From a checkpoint of a small mixture-of-experts model trained on Wikipedia.
Size: width 192, vocabulary 8192.
Experts: 4 picks a token, a softmax router.
Training: a variant of Adam for the experts, 502M tokens, 7665 steps.
Below are experts of layer 7 (counted from 0) of a mixture-of-experts language model. Rows are named router (the router's row for the expert) and show model dimensions 0-191. Each number is 50 + 15 x the weight over its row's rms, rounded and kept within 0 to 99.
After each expert's rows: "mostly gets" lists some tokens that are sent to it at least half of the time. This comes from a sample of Wikipedia text that the model never trained on.

# expert 87
router:74 60 75 38 40 25 46 70 50 38 48 42 41 43 44 61 83 46 59 65 57 64 45 48 38 14 43 49 39 53 87 35 44 56 39 49 65 52 73 32 76 71 44 45 70 15 41 25 34 53 78 69 50 53 40 31 53 84 42 60 16 20 81 49 72 60 25 52 74 46 45 45 55 25 71 62 56 41 75 25 29 30 49 25 48 52 45 60 16 64 42 68 54 65 64 52 45 40 60 39 41 42 52 45 42 77 59 38 68 37 68 26 55 63 49 51 55 59 28 72 48 28 40 58 71 47 49 75 70 47 49 41 26 48 50 26 61 44 49 31 50 38 46 57 42 50 45 56 51 17 42 56 66 59 25 31 48 54 40 25 56 23 32 39 37 50 58 54 54 54 38 39 58 46 47 78 33 66 59 54 58 49 44 50 33 47 51 46 38 31 62 55
mostly gets: " government", " city", " band", " business", " church", " school"

# expert 89
router:52 69 60 30 36 28 41 62 37 32 41 41 65 52 41 42 77 73 60 76 57 55 44 27 46 28 40 53 56 69 73 23 46 53 77 45 97 92 48 62 68 77 43 24 70 38 42 40 38 46 66 71 66 53 43 29 75 45 31 56 54 25 56 32 55 61 27 69 33 48 42 59 72 43 56 62 51 42 42 66 35 50 51 30 51 28 35 67 42 34 63 65 57 67 69 49 60 44 59 49 41 29 49 44 27 61 57 44 48 48 63 40 65 60 28 51 55 54 27 65 48 34 52 34 68 66 35 62 45 40 27 26 55 45 44 24 68 45 46 39 52 23 67 59 45 44 46 57 62 50 51 32 45 63 36 47 61 25 38 40 59 45 23 25 46 42 43 92 69 72 55 30 39 56 57 55 32 67 33 39 75 29 46 63 44 57 26 39 33 58 58 60
mostly gets: "),", "\",", ",", ")", "born", "inomial"

# expert 40
router:52 69 65 61 33 59 54 41 74 33 48 56 58 53 47 34 49 61 57 64 55 70 55 53 39 18 38 27 26 58 44 39 47 50 80 11 54 65 51 18 55 70 47 44 46 19 29 51 44 58 69 73 45 67 38 33 49 45 33 69 21 27 80 47 70 59 22 50 53 53 38 56 52 37 60 42 70 45 44 48 28 25 53 62 51 40 55 45 37 45 66 58 67 67 73 73 48 21 60 41 57 62 48 40 26 66 52 49 53 61 68 48 64 66 30 47 35 88 41 80 59 46 66 58 79 52 48 61 66 69 37 31 42 47 48 22 82 39 28 31 55 42 44 66 39 52 48 34 53 11 64 54 61 53 21 56 50 44 35 44 60 50 24 48 21 61 54 41 80 40 65 43 52 60 40 44 40 51 49 26 51 67 46 71 41 64 25 52 45 61 51 54
mostly gets: " con", " pro", " Pro", " Con", " man", " pre"

# expert 91
router:61 46 72 53 12 41 48 80 48 42 52 29 56 27 29 76 64 44 56 89 60 57 51 42 60 43 30 66 35 65 47 41 61 59 56 48 72 73 53 58 75 65 28 56 54 35 57 55 36 59 88 53 56 51 52 47 58 65 22 60 26 23 63 37 82 38 34 67 53 41 48 58 70 21 36 47 81 45 60 16 66 29 54 34 48 44 19 54 38 40 63 55 08 39 62 66 58 46 57 45 59 63 56 52 21 84 50 42 78 34 69 49 65 54 46 74 47 38 45 65 52 32 64 63 61 78 53 63 56 31 48 41 47 35 54 47 41 41 65 37 62 38 48 50 50 53 33 62 50 40 48 46 61 50 35 58 31 40 25 35 58 32 57 34 63 35 38 71 81 65 45 40 67 56 54 58 49 72 36 43 67 59 50 42 48 37 38 49 51 39 51 78
mostly gets: "idae", " ENG", " ITA", " GBR", " BRA", " GER"

# expert 85
router:38 68 80 53 37 39 44 60 54 26 15 37 34 56 53 57 52 58 71 59 58 59 21 52 42 54 46 37 64 54 54 18 41 48 68 44 72 56 59 63 67 65 44 51 82 15 35 69 38 48 82 69 81 62 25 46 74 62 52 73 48 43 86 41 69 27 17 44 39 54 40 67 70 53 56 44 68 53 39 45 42 59 57 24 70 42 27 63 35 43 67 73 45 29 54 51 72 35 49 28 34 42 37 63 37 66 52 40 43 36 51 43 54 45 52 64 52 46 32 46 35 40 46 41 60 32 60 77 63 52 36 42 42 28 49 33 51 59 53 08 57 44 50 50 35 75 37 55 70 48 70 44 43 38 78 47 35 46 47 31 25 43 42 44 31 22 58 46 75 64 37 16 50 54 43 47 53 47 49 44 59 44 44 48 32 36 40 35 67 70 50 75
mostly gets: " six", " four", " five", " three", " eight", " nine"

# expert 74
router:42 64 62 68 42 46 36 25 45 36 30 73 45 55 46 51 63 67 54 63 66 41 84 52 38 34 36 50 50 71 56 42 44 56 28 57 68 75 61 55 84 73 60 15 71 34 66 47 32 43 63 39 69 51 25 34 48 53 30 59 40 27 75 48 41 41 52 54 40 44 52 64 60 31 44 42 80 54 58 58 58 48 58 59 53 63 41 58 29 62 59 73 57 36 59 68 67 36 38 43 45 22 42 56 28 81 44 52 33 39 62 58 71 44 57 51 80 51 60 65 59 30 81 45 79 68 47 61 59 53 66 24 38 50 50 31 70 49 33 37 31 37 46 55 71 47 41 66 60 48 55 44 50 58 27 53 59 75 25 60 49 59 27 31 34 32 53 60 96 47 18 50 48 54 48 60 43 80 31 68 74 70 57 53 38 29 46 44 47 58 60 80
mostly gets: "ă", "è", "é", "â", "à", "ː"

# expert 52
router:55 54 67 61 37 31 57 57 63 12 19 35 28 43 40 49 70 49 47 76 58 63 56 37 35 41 39 42 69 58 67 32 27 53 51 61 73 66 67 45 65 74 54 57 59 31 56 47 44 57 93 42 73 60 27 36 35 71 47 45 72 66 29 41 62 44 16 51 51 32 42 70 66 47 71 38 52 48 44 34 79 46 52 30 53 43 39 63 32 38 69 53 38 42 77 48 54 43 43 42 50 38 32 38 47 65 54 38 48 49 61 33 67 57 51 68 43 60 32 68 32 22 42 72 53 47 62 72 56 49 50 23 30 46 38 39 65 46 28 15 50 49 58 57 38 73 47 61 46 55 63 68 46 37 54 50 44 50 23 53 49 58 69 79 39 57 72 63 68 81 56 35 39 51 50 70 41 71 43 46 75 48 33 54 55 21 23 37 62 35 55 84
mostly gets: " these", " among", " between", " These", " such", " largest"

# expert 72
router:78 61 77 44 31 29 52 74 57 26 25 41 44 35 49 56 80 50 86 72 49 67 54 33 63 24 55 60 48 61 52 39 30 66 38 27 59 75 35 39 64 85 54 46 62 19 28 39 49 48 89 74 61 51 42 46 53 61 47 71 51 21 58 39 75 39 30 51 68 42 35 42 79 47 43 43 60 40 68 48 26 34 55 32 50 45 31 40 33 66 41 74 47 42 62 52 38 41 41 40 32 58 50 44 46 81 70 23 69 41 58 36 47 50 43 64 81 58 34 54 32 30 43 52 49 50 60 61 60 38 41 42 17 39 34 21 60 44 42 51 44 41 41 43 46 62 36 67 86 35 41 37 53 60 39 30 38 30 41 37 53 38 21 39 41 29 52 58 59 63 41 46 73 58 52 45 41 73 56 43 62 70 27 61 49 52 41 53 60 38 42 53
mostly gets: " there", " There", " countries", " them", " you", " people"

# expert 94
router:86 51 69 63 39 28 72 59 30 39 44 50 41 54 58 55 64 61 63 61 44 58 50 46 44 27 55 55 29 63 68 36 39 67 37 49 54 73 68 66 61 63 35 49 64 26 36 55 64 56 56 63 60 54 49 48 46 45 35 45 44 52 50 41 73 46 14 45 21 41 37 71 58 42 71 55 74 48 45 26 49 25 67 28 50 45 31 72 55 63 45 67 54 61 57 53 45 33 66 35 26 67 37 36 63 54 73 21 47 75 50 39 68 53 37 57 48 62 41 56 60 38 60 68 48 41 54 77 61 44 60 05 49 34 64 45 72 20 48 07 54 50 63 47 50 64 50 63 42 24 37 52 49 43 26 33 48 23 48 50 53 53 46 50 38 34 51 59 85 65 33 21 63 62 38 44 31 67 54 53 96 70 75 51 41 50 62 54 59 66 75 66
mostly gets: " Location", "|---|---|", "|---|", "|---|---|---|", " Coordinates", " Votes"

# expert 84
router:80 63 56 34 27 42 67 34 53 36 44 49 23 50 63 55 39 57 62 86 66 60 40 49 28 34 48 37 65 72 61 33 42 51 62 51 73 68 75 52 59 58 36 65 82 31 46 72 38 49 68 58 71 65 48 35 49 60 49 51 27 48 89 21 77 46 15 52 36 65 64 70 53 43 45 64 69 35 35 42 43 46 47 32 62 47 48 65 59 61 31 72 45 66 87 41 57 44 47 57 29 63 43 43 45 72 61 33 34 40 61 41 60 54 41 70 73 66 35 66 54 35 74 52 67 40 55 74 46 50 39 34 39 32 49 41 78 22 56 18 47 60 55 37 45 74 25 70 59 50 55 40 51 25 61 56 49 35 65 31 53 42 44 43 41 55 50 55 64 76 46 24 43 45 43 51 26 57 49 26 69 52 19 57 30 34 53 43 29 52 49 67
mostly gets: " ==", "==", "---|---|---|---|", "===", "====", " ==="

# expert 76
router:64 41 72 45 35 38 42 91 72 43 50 31 34 26 58 61 61 49 58 74 67 80 49 21 49 45 45 53 33 48 58 26 53 48 55 48 57 48 70 40 62 64 46 30 52 15 41 34 46 49 89 50 45 60 41 49 56 64 35 53 54 33 65 67 60 53 19 57 51 66 34 44 57 40 72 50 67 59 75 25 66 42 51 33 47 29 52 51 31 51 54 53 66 56 99 51 29 43 41 56 45 33 32 42 62 61 61 41 60 56 33 51 52 64 56 42 50 58 36 81 60 45 38 59 65 48 53 81 58 48 56 32 29 59 49 30 77 48 62 37 61 40 58 58 54 57 40 79 90 45 39 61 43 32 60 25 21 71 41 48 64 46 26 20 45 38 64 63 63 68 46 21 61 52 40 43 14 67 64 41 77 44 59 65 36 43 50 56 59 43 59 51
mostly gets: " review", " research", " land", " distribution", " design", " cost"

# expert 82
router:51 59 76 57 26 28 75 47 62 39 56 50 36 44 55 65 77 67 51 99 71 49 67 40 56 49 16 52 46 53 81 23 57 76 60 37 68 52 58 60 69 79 41 32 52 37 38 43 38 35 63 37 43 41 34 29 59 57 29 53 63 42 56 36 69 58 40 63 61 24 31 50 63 47 59 59 68 31 69 23 68 32 36 46 54 34 48 66 31 50 58 48 65 70 81 41 58 43 44 63 38 37 64 53 42 79 78 37 44 33 41 63 82 55 42 58 49 45 39 61 35 29 47 61 48 49 75 55 61 57 51 46 34 42 62 62 68 53 64 37 36 53 76 44 64 77 44 71 49 55 32 42 40 36 73 38 64 43 35 23 71 34 46 29 47 43 69 36 63 69 62 60 50 41 39 53 34 58 49 36 90 68 51 68 33 42 27 44 48 58 53 63
mostly gets: " Point", "ović", "ville", "field", " Hill", "turn"

# expert 25
router:54 70 67 54 47 28 58 68 47 35 29 39 15 48 45 44 66 62 63 62 76 44 39 40 27 33 38 47 75 57 60 24 44 44 56 30 72 67 70 60 64 65 56 57 76 24 45 61 46 39 73 65 56 69 30 26 61 75 41 48 50 24 35 35 80 56 49 77 62 59 35 62 56 29 60 52 68 46 46 33 58 15 60 22 66 59 50 52 28 28 46 76 44 58 63 47 60 10 48 44 44 30 54 48 24 43 61 42 56 53 53 23 68 44 58 54 46 77 30 54 52 42 57 48 56 36 48 71 66 51 35 36 30 41 40 41 68 47 63 02 58 46 51 64 30 61 31 53 52 34 60 43 42 48 57 71 46 63 41 26 37 72 49 42 39 39 60 85 56 55 23 45 53 44 47 44 43 74 36 48 58 49 60 47 25 29 37 42 50 48 56 71
mostly gets: "The", " the", " The", " this", " its", " these"

# expert 65
router:36 62 77 33 35 38 58 49 68 31 41 43 41 42 26 33 63 53 71 61 57 59 61 43 48 27 61 40 48 62 82 22 38 57 73 58 65 69 51 37 70 80 36 34 54 28 43 46 35 46 74 40 43 36 41 51 54 28 49 55 44 23 98 44 68 63 26 61 42 53 58 56 75 31 47 25 67 56 34 52 64 37 70 53 61 44 63 46 34 57 14 67 43 67 61 71 67 48 32 36 44 47 54 40 50 51 60 56 54 73 76 54 49 60 42 26 26 80 46 64 59 38 78 56 71 58 40 64 52 63 45 43 56 32 53 46 55 45 46 46 48 40 35 57 26 43 35 41 42 58 64 45 46 52 55 83 42 63 48 31 33 55 46 39 21 42 56 63 85 48 46 42 43 63 57 69 09 62 55 57 64 66 19 72 53 38 21 37 72 42 59 51
mostly gets: " Pi", " Pe", " vi", " Ce", " De", " Cu"

# expert 79
router:45 84 63 35 30 44 52 60 67 49 33 58 26 58 41 62 53 66 43 88 64 45 65 56 45 38 34 57 41 70 56 27 51 62 53 25 72 87 47 61 59 81 50 49 60 39 67 45 57 30 73 43 56 24 39 45 59 51 15 63 71 62 65 29 57 51 35 34 28 60 75 40 53 45 36 41 95 41 66 20 48 42 52 41 62 43 52 60 31 43 43 45 34 70 55 63 79 38 33 38 37 55 27 50 20 63 60 38 53 45 73 49 62 66 32 55 41 58 44 55 45 39 77 48 48 61 61 44 75 58 33 44 34 28 54 45 62 47 45 64 50 28 42 52 54 61 34 49 46 44 49 49 44 53 52 63 49 48 36 27 66 35 19 44 49 21 47 66 69 56 65 49 63 61 60 74 41 58 56 65 92 60 33 55 39 12 29 35 69 43 46 61
mostly gets: "ara", " Pra", "ā", "ai", "ura", "ī"

# expert 54
router:57 43 86 33 48 38 36 53 52 38 66 62 51 58 59 37 66 58 68 85 49 64 64 45 50 38 52 22 59 57 53 55 53 37 39 40 59 57 56 12 52 86 62 39 46 32 32 62 41 51 59 52 60 60 42 31 69 86 54 50 50 39 68 57 64 49 39 45 51 66 55 76 77 64 60 42 92 57 51 29 57 09 60 49 33 45 27 69 39 55 34 83 48 62 64 57 54 38 46 67 46 48 53 57 57 73 53 57 38 17 74 46 57 46 48 67 49 60 49 81 47 54 66 50 86 50 46 52 57 45 47 40 47 53 42 38 81 57 50 42 59 47 41 61 57 35 48 59 84 56 66 31 45 54 59 59 44 23 47 39 65 51 48 39 22 51 64 61 73 42 41 36 60 74 69 53 21 63 39 25 80 48 42 80 44 20 50 35 53 64 74 62
mostly gets: " war", " fire", " Do", " Love", " due", " Battle"

# expert 90
router:34 62 68 29 30 28 64 57 53 28 35 44 35 52 54 28 60 48 65 81 59 57 31 56 35 22 37 63 47 47 86 30 06 39 57 37 49 70 60 52 50 63 51 39 44 39 86 39 27 38 72 74 62 27 52 46 59 69 46 64 67 32 82 29 70 50 30 54 45 58 64 51 47 44 54 48 74 36 56 27 55 39 57 29 73 49 55 50 46 53 26 59 57 55 51 42 59 39 35 47 21 37 47 59 42 47 59 55 29 60 60 62 60 22 43 72 59 66 48 67 60 57 70 61 49 47 53 66 68 55 50 49 22 46 28 46 64 45 62 30 31 53 48 63 54 64 48 53 77 44 45 28 57 68 56 42 44 56 21 44 72 33 32 50 47 35 58 35 70 27 52 42 30 57 53 82 11 68 44 45 73 73 34 37 52 62 36 38 66 66 56 62
mostly gets: " do", " so", "zo", "ato", " So", "wo"

# expert 80
router:44 42 61 29 42 13 59 56 46 44 58 41 73 34 48 64 50 62 68 64 70 58 49 21 52 43 60 48 41 33 73 26 26 59 54 40 70 89 70 36 58 72 29 49 65 31 46 45 40 46 51 43 45 40 55 37 59 52 49 64 46 15 74 40 63 72 45 52 31 58 75 63 68 31 69 43 73 69 45 55 55 48 29 35 69 31 44 65 29 61 52 70 24 41 48 63 50 61 38 49 44 40 41 53 49 58 78 37 36 56 44 65 50 45 63 48 71 68 47 53 38 34 64 44 55 55 54 58 57 64 52 44 29 34 36 35 45 47 64 52 51 60 56 43 29 35 45 48 81 45 41 42 59 21 46 50 39 54 39 30 34 51 32 35 37 14 46 64 99 55 56 27 53 35 44 19 36 59 20 21 66 46 42 45 30 53 34 13 53 48 69 66
mostly gets: " Che", " Ch", "Ch", " McC", " ISBN", " Qu"

# expert 71
router:51 58 66 72 34 39 46 65 64 32 34 30 24 38 37 48 61 57 62 68 68 55 58 37 49 19 27 69 62 65 92 27 66 31 29 32 78 78 40 65 62 56 54 39 52 23 53 33 51 32 85 69 70 67 42 46 43 49 41 62 68 43 92 63 79 53 23 52 74 44 59 62 67 50 59 59 64 38 53 37 66 35 52 49 63 37 42 83 43 52 63 68 75 41 60 62 41 35 32 51 45 46 37 35 42 77 55 32 62 56 61 26 58 64 65 51 50 40 24 55 56 26 33 57 49 42 52 76 41 21 48 37 42 44 27 14 68 50 69 35 40 61 45 51 48 52 48 71 67 57 43 46 46 42 36 50 48 30 30 40 60 63 57 60 40 51 63 55 60 66 36 39 73 65 49 54 45 58 40 44 66 40 51 73 40 32 34 44 52 52 73 62
mostly gets: " used", " moved", " along", " wrote", " led", " together"

# expert 88
router:60 63 61 61 49 32 52 62 54 25 41 38 57 52 39 46 79 52 63 96 81 47 68 37 41 54 28 39 26 46 69 19 53 44 47 29 64 73 31 68 67 81 49 32 54 48 38 45 44 29 66 61 64 46 37 52 65 80 12 55 59 36 59 33 62 49 48 76 60 52 56 56 85 56 44 59 88 37 61 15 56 49 46 39 63 46 34 59 20 57 72 54 44 78 66 51 82 57 49 60 33 41 67 51 31 72 51 29 40 51 58 37 79 54 45 69 45 46 35 57 43 35 60 37 47 63 58 47 54 58 38 41 41 15 47 54 74 42 58 68 55 52 60 40 51 58 42 57 60 52 52 54 54 53 55 52 45 43 44 21 53 26 43 24 64 43 56 55 71 59 50 43 53 48 40 57 41 58 62 32 70 77 67 70 44 18 46 29 32 63 41 65
mostly gets: " Smith", " Wilson", " Jones", " Thomas", " Johnson", " Williams"

# expert 70
router:53 51 72 09 10 42 73 60 57 21 54 56 27 34 45 45 72 52 52 53 60 81 33 32 52 39 45 60 62 87 53 36 62 54 55 40 59 53 69 67 64 63 46 46 63 25 29 65 41 52 75 47 70 43 22 46 71 69 23 61 50 48 46 58 67 63 30 61 30 48 32 44 56 26 36 68 68 51 52 42 69 29 46 41 43 41 43 61 39 44 47 52 53 90 64 59 46 45 70 36 22 49 46 57 49 44 68 46 60 51 56 41 72 49 32 39 59 69 25 56 46 51 49 45 65 44 40 70 48 44 40 47 55 30 30 37 47 28 56 31 40 48 47 48 60 42 48 54 41 43 65 51 25 18 37 51 38 39 35 55 66 50 38 34 34 45 50 59 99 81 25 50 35 50 42 52 31 48 22 21 49 62 28 63 34 60 18 60 56 53 45 60
mostly gets: "Fac", " North", " Op", "North", " National", " Central"

# expert 77
router:47 68 59 54 21 33 48 48 39 31 30 34 33 37 62 58 53 66 63 81 71 43 19 38 33 37 43 35 69 42 50 15 29 36 45 37 82 59 56 26 74 66 27 39 69 20 38 55 46 51 63 62 41 36 43 36 50 55 33 51 50 31 30 31 68 57 37 89 24 51 48 74 62 46 44 45 87 41 57 45 65 35 52 43 56 46 45 43 40 50 37 74 59 47 54 28 68 30 47 58 45 43 54 37 23 69 43 25 56 54 59 37 66 54 42 57 51 75 33 83 48 39 44 34 61 45 38 75 65 54 38 35 44 26 56 50 58 40 52 14 66 35 57 52 40 53 41 75 42 41 63 31 68 34 74 77 58 56 55 20 57 51 43 45 29 49 45 68 74 56 60 56 49 48 54 61 49 72 39 38 50 75 48 49 32 32 51 36 34 45 47 75
mostly gets: " the", "The", " his", "9", " The", " her"

# expert 81
router:72 42 57 54 43 42 61 56 39 50 67 53 36 24 19 58 78 45 45 67 83 63 32 37 49 38 33 63 36 54 60 27 62 58 44 53 76 73 70 52 60 90 51 53 43 35 69 43 20 54 76 57 72 63 44 55 58 64 42 37 52 36 50 47 64 48 09 49 26 55 31 57 50 55 49 47 82 56 57 52 73 50 55 30 59 50 33 62 16 49 41 68 49 48 58 57 67 42 57 54 50 60 62 30 25 81 53 68 61 46 68 37 58 47 40 61 39 49 38 57 34 31 56 62 66 50 31 43 45 23 49 18 37 48 57 37 63 49 31 12 47 45 51 55 40 51 54 49 58 49 74 24 58 31 37 68 63 24 36 27 58 60 44 29 40 57 50 47 96 60 50 34 47 69 39 57 35 63 38 54 79 53 33 53 29 44 32 43 50 19 56 62
mostly gets: "^{(", " (#", " —", " +", " GBR", " Prix"

# expert 29
router:58 58 97 43 32 25 54 63 56 29 35 23 52 46 44 61 66 68 79 74 82 66 53 45 49 47 41 47 58 37 56 46 53 75 57 48 62 78 43 49 90 74 35 38 73 22 42 41 41 39 56 71 56 54 44 40 80 60 39 55 40 35 58 29 72 43 49 67 54 47 43 42 79 36 63 46 91 58 76 23 57 41 51 37 59 54 43 58 20 56 43 59 36 64 70 60 81 45 53 40 53 47 50 45 25 64 70 14 54 31 57 43 50 52 36 46 41 60 28 38 47 28 46 37 67 42 83 53 58 47 05 45 39 39 69 50 47 38 62 52 38 63 69 44 46 64 44 54 56 39 42 55 56 34 64 49 54 37 56 29 49 34 24 49 23 28 58 72 72 50 40 49 36 57 58 39 28 54 40 30 59 52 32 45 58 46 48 46 35 53 47 53
mostly gets: " York", " California", " London", " America", " Australia", " China"

# expert 93
router:60 35 72 49 45 49 67 78 62 54 37 39 52 53 59 36 79 54 66 58 58 57 48 40 41 30 55 49 21 41 71 41 34 76 39 53 69 41 49 44 41 66 57 35 71 28 48 32 19 55 62 41 65 42 55 62 41 65 37 49 40 32 67 47 84 42 25 72 36 53 33 67 64 49 52 44 83 33 44 45 46 30 69 57 32 58 43 62 21 40 64 76 66 46 70 78 51 42 45 55 33 64 48 20 54 69 71 44 36 49 48 32 48 54 34 49 35 59 39 67 35 49 84 65 67 55 72 49 50 25 36 20 45 63 61 53 70 52 51 62 46 38 55 69 43 37 54 52 59 49 70 47 64 53 58 88 41 25 39 18 58 40 37 25 44 30 65 74 87 67 50 48 59 35 42 65 43 72 45 51 83 42 36 54 44 71 46 29 34 35 61 50
mostly gets: " Championships", " win", " championship", " Cup", " Chal", " TKO"

# expert 86
router:52 59 56 34 13 42 70 60 51 26 16 37 51 54 40 49 65 67 78 93 62 44 78 11 48 34 27 41 47 50 68 36 49 50 34 32 65 71 53 67 69 74 47 45 57 46 37 48 71 46 61 67 52 32 53 35 58 54 44 56 52 18 67 25 66 50 37 53 35 34 53 55 59 46 46 58 88 42 57 15 90 29 35 49 56 54 41 76 17 45 47 68 58 86 71 44 53 52 66 57 28 39 58 64 43 48 53 55 39 39 60 46 57 47 54 54 64 62 39 53 51 50 62 61 47 51 34 35 39 63 62 41 37 27 54 65 78 52 59 54 43 49 63 65 56 44 52 67 83 51 67 30 60 55 55 70 26 43 49 47 52 49 48 47 60 45 61 48 73 51 33 55 41 48 48 64 29 54 58 25 95 64 54 52 27 36 27 40 54 42 41 54
mostly gets: " Ash", " Nominated", " Whit", "itt", " Get", " Won"

# expert 67
router:51 73 59 50 41 37 52 53 68 38 32 28 29 58 19 36 54 64 57 48 62 31 66 49 40 18 44 41 28 44 63 49 31 63 57 39 72 72 42 39 74 77 54 33 49 28 60 57 27 73 52 62 66 60 41 47 64 56 37 58 49 43 59 22 55 44 34 43 67 63 54 53 53 55 53 45 68 60 39 30 62 51 57 35 25 58 53 71 17 43 45 60 38 55 72 67 52 27 27 29 41 54 19 68 59 46 85 46 23 53 68 51 43 54 41 40 45 72 38 66 50 48 71 52 59 62 46 77 73 67 38 25 46 39 44 31 49 40 75 72 58 34 35 57 33 37 27 59 64 35 48 15 62 39 62 62 16 65 58 36 44 50 25 48 55 37 61 59 94 56 45 43 57 35 56 54 20 63 17 40 66 48 52 66 50 49 39 38 58 42 63 69
mostly gets: " Bo", " Ho", " Lo", " Bur", " Sa", " Ju"

# expert 78
router:39 51 65 53 48 40 76 56 61 36 43 55 37 44 48 62 83 41 42 92 65 65 60 32 51 31 30 44 13 54 82 37 43 65 23 52 64 62 59 39 86 84 40 39 63 44 42 45 39 35 73 63 59 59 36 43 68 59 44 65 56 38 73 37 45 55 33 76 68 44 62 52 65 33 58 53 66 27 79 16 39 37 39 20 67 46 37 76 31 51 50 60 49 72 54 40 52 56 41 36 46 26 41 26 30 77 62 38 42 28 57 47 74 48 39 71 63 66 46 55 44 20 45 60 59 40 70 66 73 57 49 57 15 27 53 45 63 52 68 54 55 48 58 63 41 66 44 57 64 31 42 48 61 38 66 48 60 59 31 51 46 48 35 24 47 56 70 49 52 43 52 44 28 50 51 59 33 73 62 53 74 78 46 69 46 34 42 32 59 39 53 53
mostly gets: "phone", "read", "nic", "sion", "ture", "itude"

# expert 69
router:69 45 82 70 26 37 64 53 54 43 33 48 25 51 43 26 64 45 40 65 56 68 43 24 36 49 43 66 47 63 64 25 52 60 39 24 75 76 44 32 61 60 55 25 89 43 58 46 47 40 66 66 78 47 38 61 75 72 34 54 65 42 66 33 53 39 33 47 25 40 34 57 47 49 71 67 66 55 51 55 49 50 40 29 65 22 34 63 14 51 61 68 43 37 49 49 65 26 67 47 39 44 47 51 40 85 43 46 54 45 54 20 48 74 25 71 58 62 27 65 46 40 51 65 53 58 52 73 38 66 46 27 40 31 36 41 71 46 40 32 41 46 60 65 40 65 48 64 67 31 44 57 54 55 41 44 43 12 57 40 51 51 52 30 48 43 51 47 77 59 59 15 44 45 38 37 52 71 66 32 70 41 49 51 60 25 26 55 51 58 68 79
mostly gets: "})", " \\", ");", " green", " red", "—"

# expert 92
router:65 71 99 52 37 33 55 62 67 14 26 32 46 51 46 59 38 57 58 65 64 57 34 40 45 46 41 41 51 55 64 29 32 52 47 58 65 51 49 67 82 61 39 41 61 24 47 48 62 41 61 49 79 61 27 41 71 57 59 40 45 31 62 53 53 63 24 64 22 58 73 62 54 56 39 38 68 61 83 27 56 43 47 34 56 17 43 84 41 42 53 50 46 37 76 54 70 51 59 29 51 50 47 44 51 63 55 32 48 45 38 30 70 39 53 62 65 37 45 63 45 23 60 56 35 58 45 73 38 27 20 32 43 22 68 43 55 40 58 17 41 57 69 41 59 45 59 63 48 28 36 59 57 42 60 69 55 38 42 34 33 44 39 60 30 29 58 47 99 52 37 31 75 62 41 46 25 55 57 52 56 36 27 49 51 35 41 34 57 45 63 64
mostly gets: "°", " MP", " ft", " Category", " mm"

# expert 64
router:50 64 81 69 29 33 61 42 57 14 29 37 31 71 42 56 65 66 67 64 62 36 26 40 46 46 47 50 32 46 68 29 38 69 53 41 84 70 69 53 74 52 31 51 85 22 50 46 50 37 77 50 55 50 34 46 78 73 47 50 53 43 43 44 75 35 48 60 50 55 64 39 71 38 69 64 65 52 37 25 60 53 53 43 68 62 44 58 33 18 57 65 53 37 59 64 82 32 34 33 35 23 58 43 26 81 42 39 60 43 59 46 73 78 57 55 41 58 28 62 62 25 54 44 65 48 46 66 69 55 32 50 34 45 52 29 80 35 62 37 48 40 73 56 29 68 49 50 53 25 66 39 55 41 55 64 41 66 25 34 52 60 42 50 49 54 50 75 54 74 55 19 44 43 45 64 52 66 48 44 49 66 64 58 32 43 36 27 37 48 37 68
mostly gets: " an", " this", " American", " British", " a", " Chinese"

# expert 24
router:59 59 62 55 33 26 48 68 64 40 38 49 47 40 51 56 62 54 74 77 80 29 25 28 31 35 39 52 54 51 55 27 47 26 40 36 80 71 54 30 53 69 26 35 54 32 48 66 37 56 78 82 46 51 56 45 46 56 37 47 33 37 72 37 71 34 30 55 57 72 54 72 72 35 52 49 68 59 51 38 26 53 50 36 33 55 20 44 58 65 47 80 40 62 56 64 40 29 57 53 34 45 64 60 50 79 55 28 23 56 62 30 70 74 24 59 80 48 47 46 60 39 62 40 58 46 44 69 49 46 36 27 28 30 35 17 68 71 61 50 43 57 54 39 39 30 39 82 72 36 55 49 72 51 44 45 40 40 41 43 43 32 47 46 57 45 52 71 60 52 66 24 62 68 51 52 38 55 65 39 63 46 31 74 18 49 32 34 41 53 66 58
mostly gets: " \"", " “", " life", " wife", " daughter", " graduated"

# expert 38
router:73 47 57 55 39 38 66 45 65 28 37 66 28 38 53 38 65 29 49 62 78 42 58 50 41 43 46 24 29 58 40 47 69 57 62 43 67 69 44 52 70 63 47 47 54 13 37 63 40 66 61 83 49 50 53 66 64 73 29 41 58 37 83 40 50 53 50 91 37 41 54 62 66 45 52 45 54 51 54 40 37 39 64 42 43 41 50 43 28 59 44 55 43 62 49 39 62 52 49 39 29 28 31 27 21 64 69 36 54 62 89 45 63 76 46 47 47 75 44 61 60 16 72 53 76 50 74 65 81 40 35 28 43 08 42 17 57 56 59 29 28 35 54 64 51 65 29 67 62 36 44 43 52 42 44 52 55 39 44 53 41 56 49 46 58 49 65 61 70 52 54 31 48 58 51 72 13 69 55 61 80 35 40 49 45 50 36 58 81 56 55 45
mostly gets: "\".", "\")", " b", ".\"", "p", ")."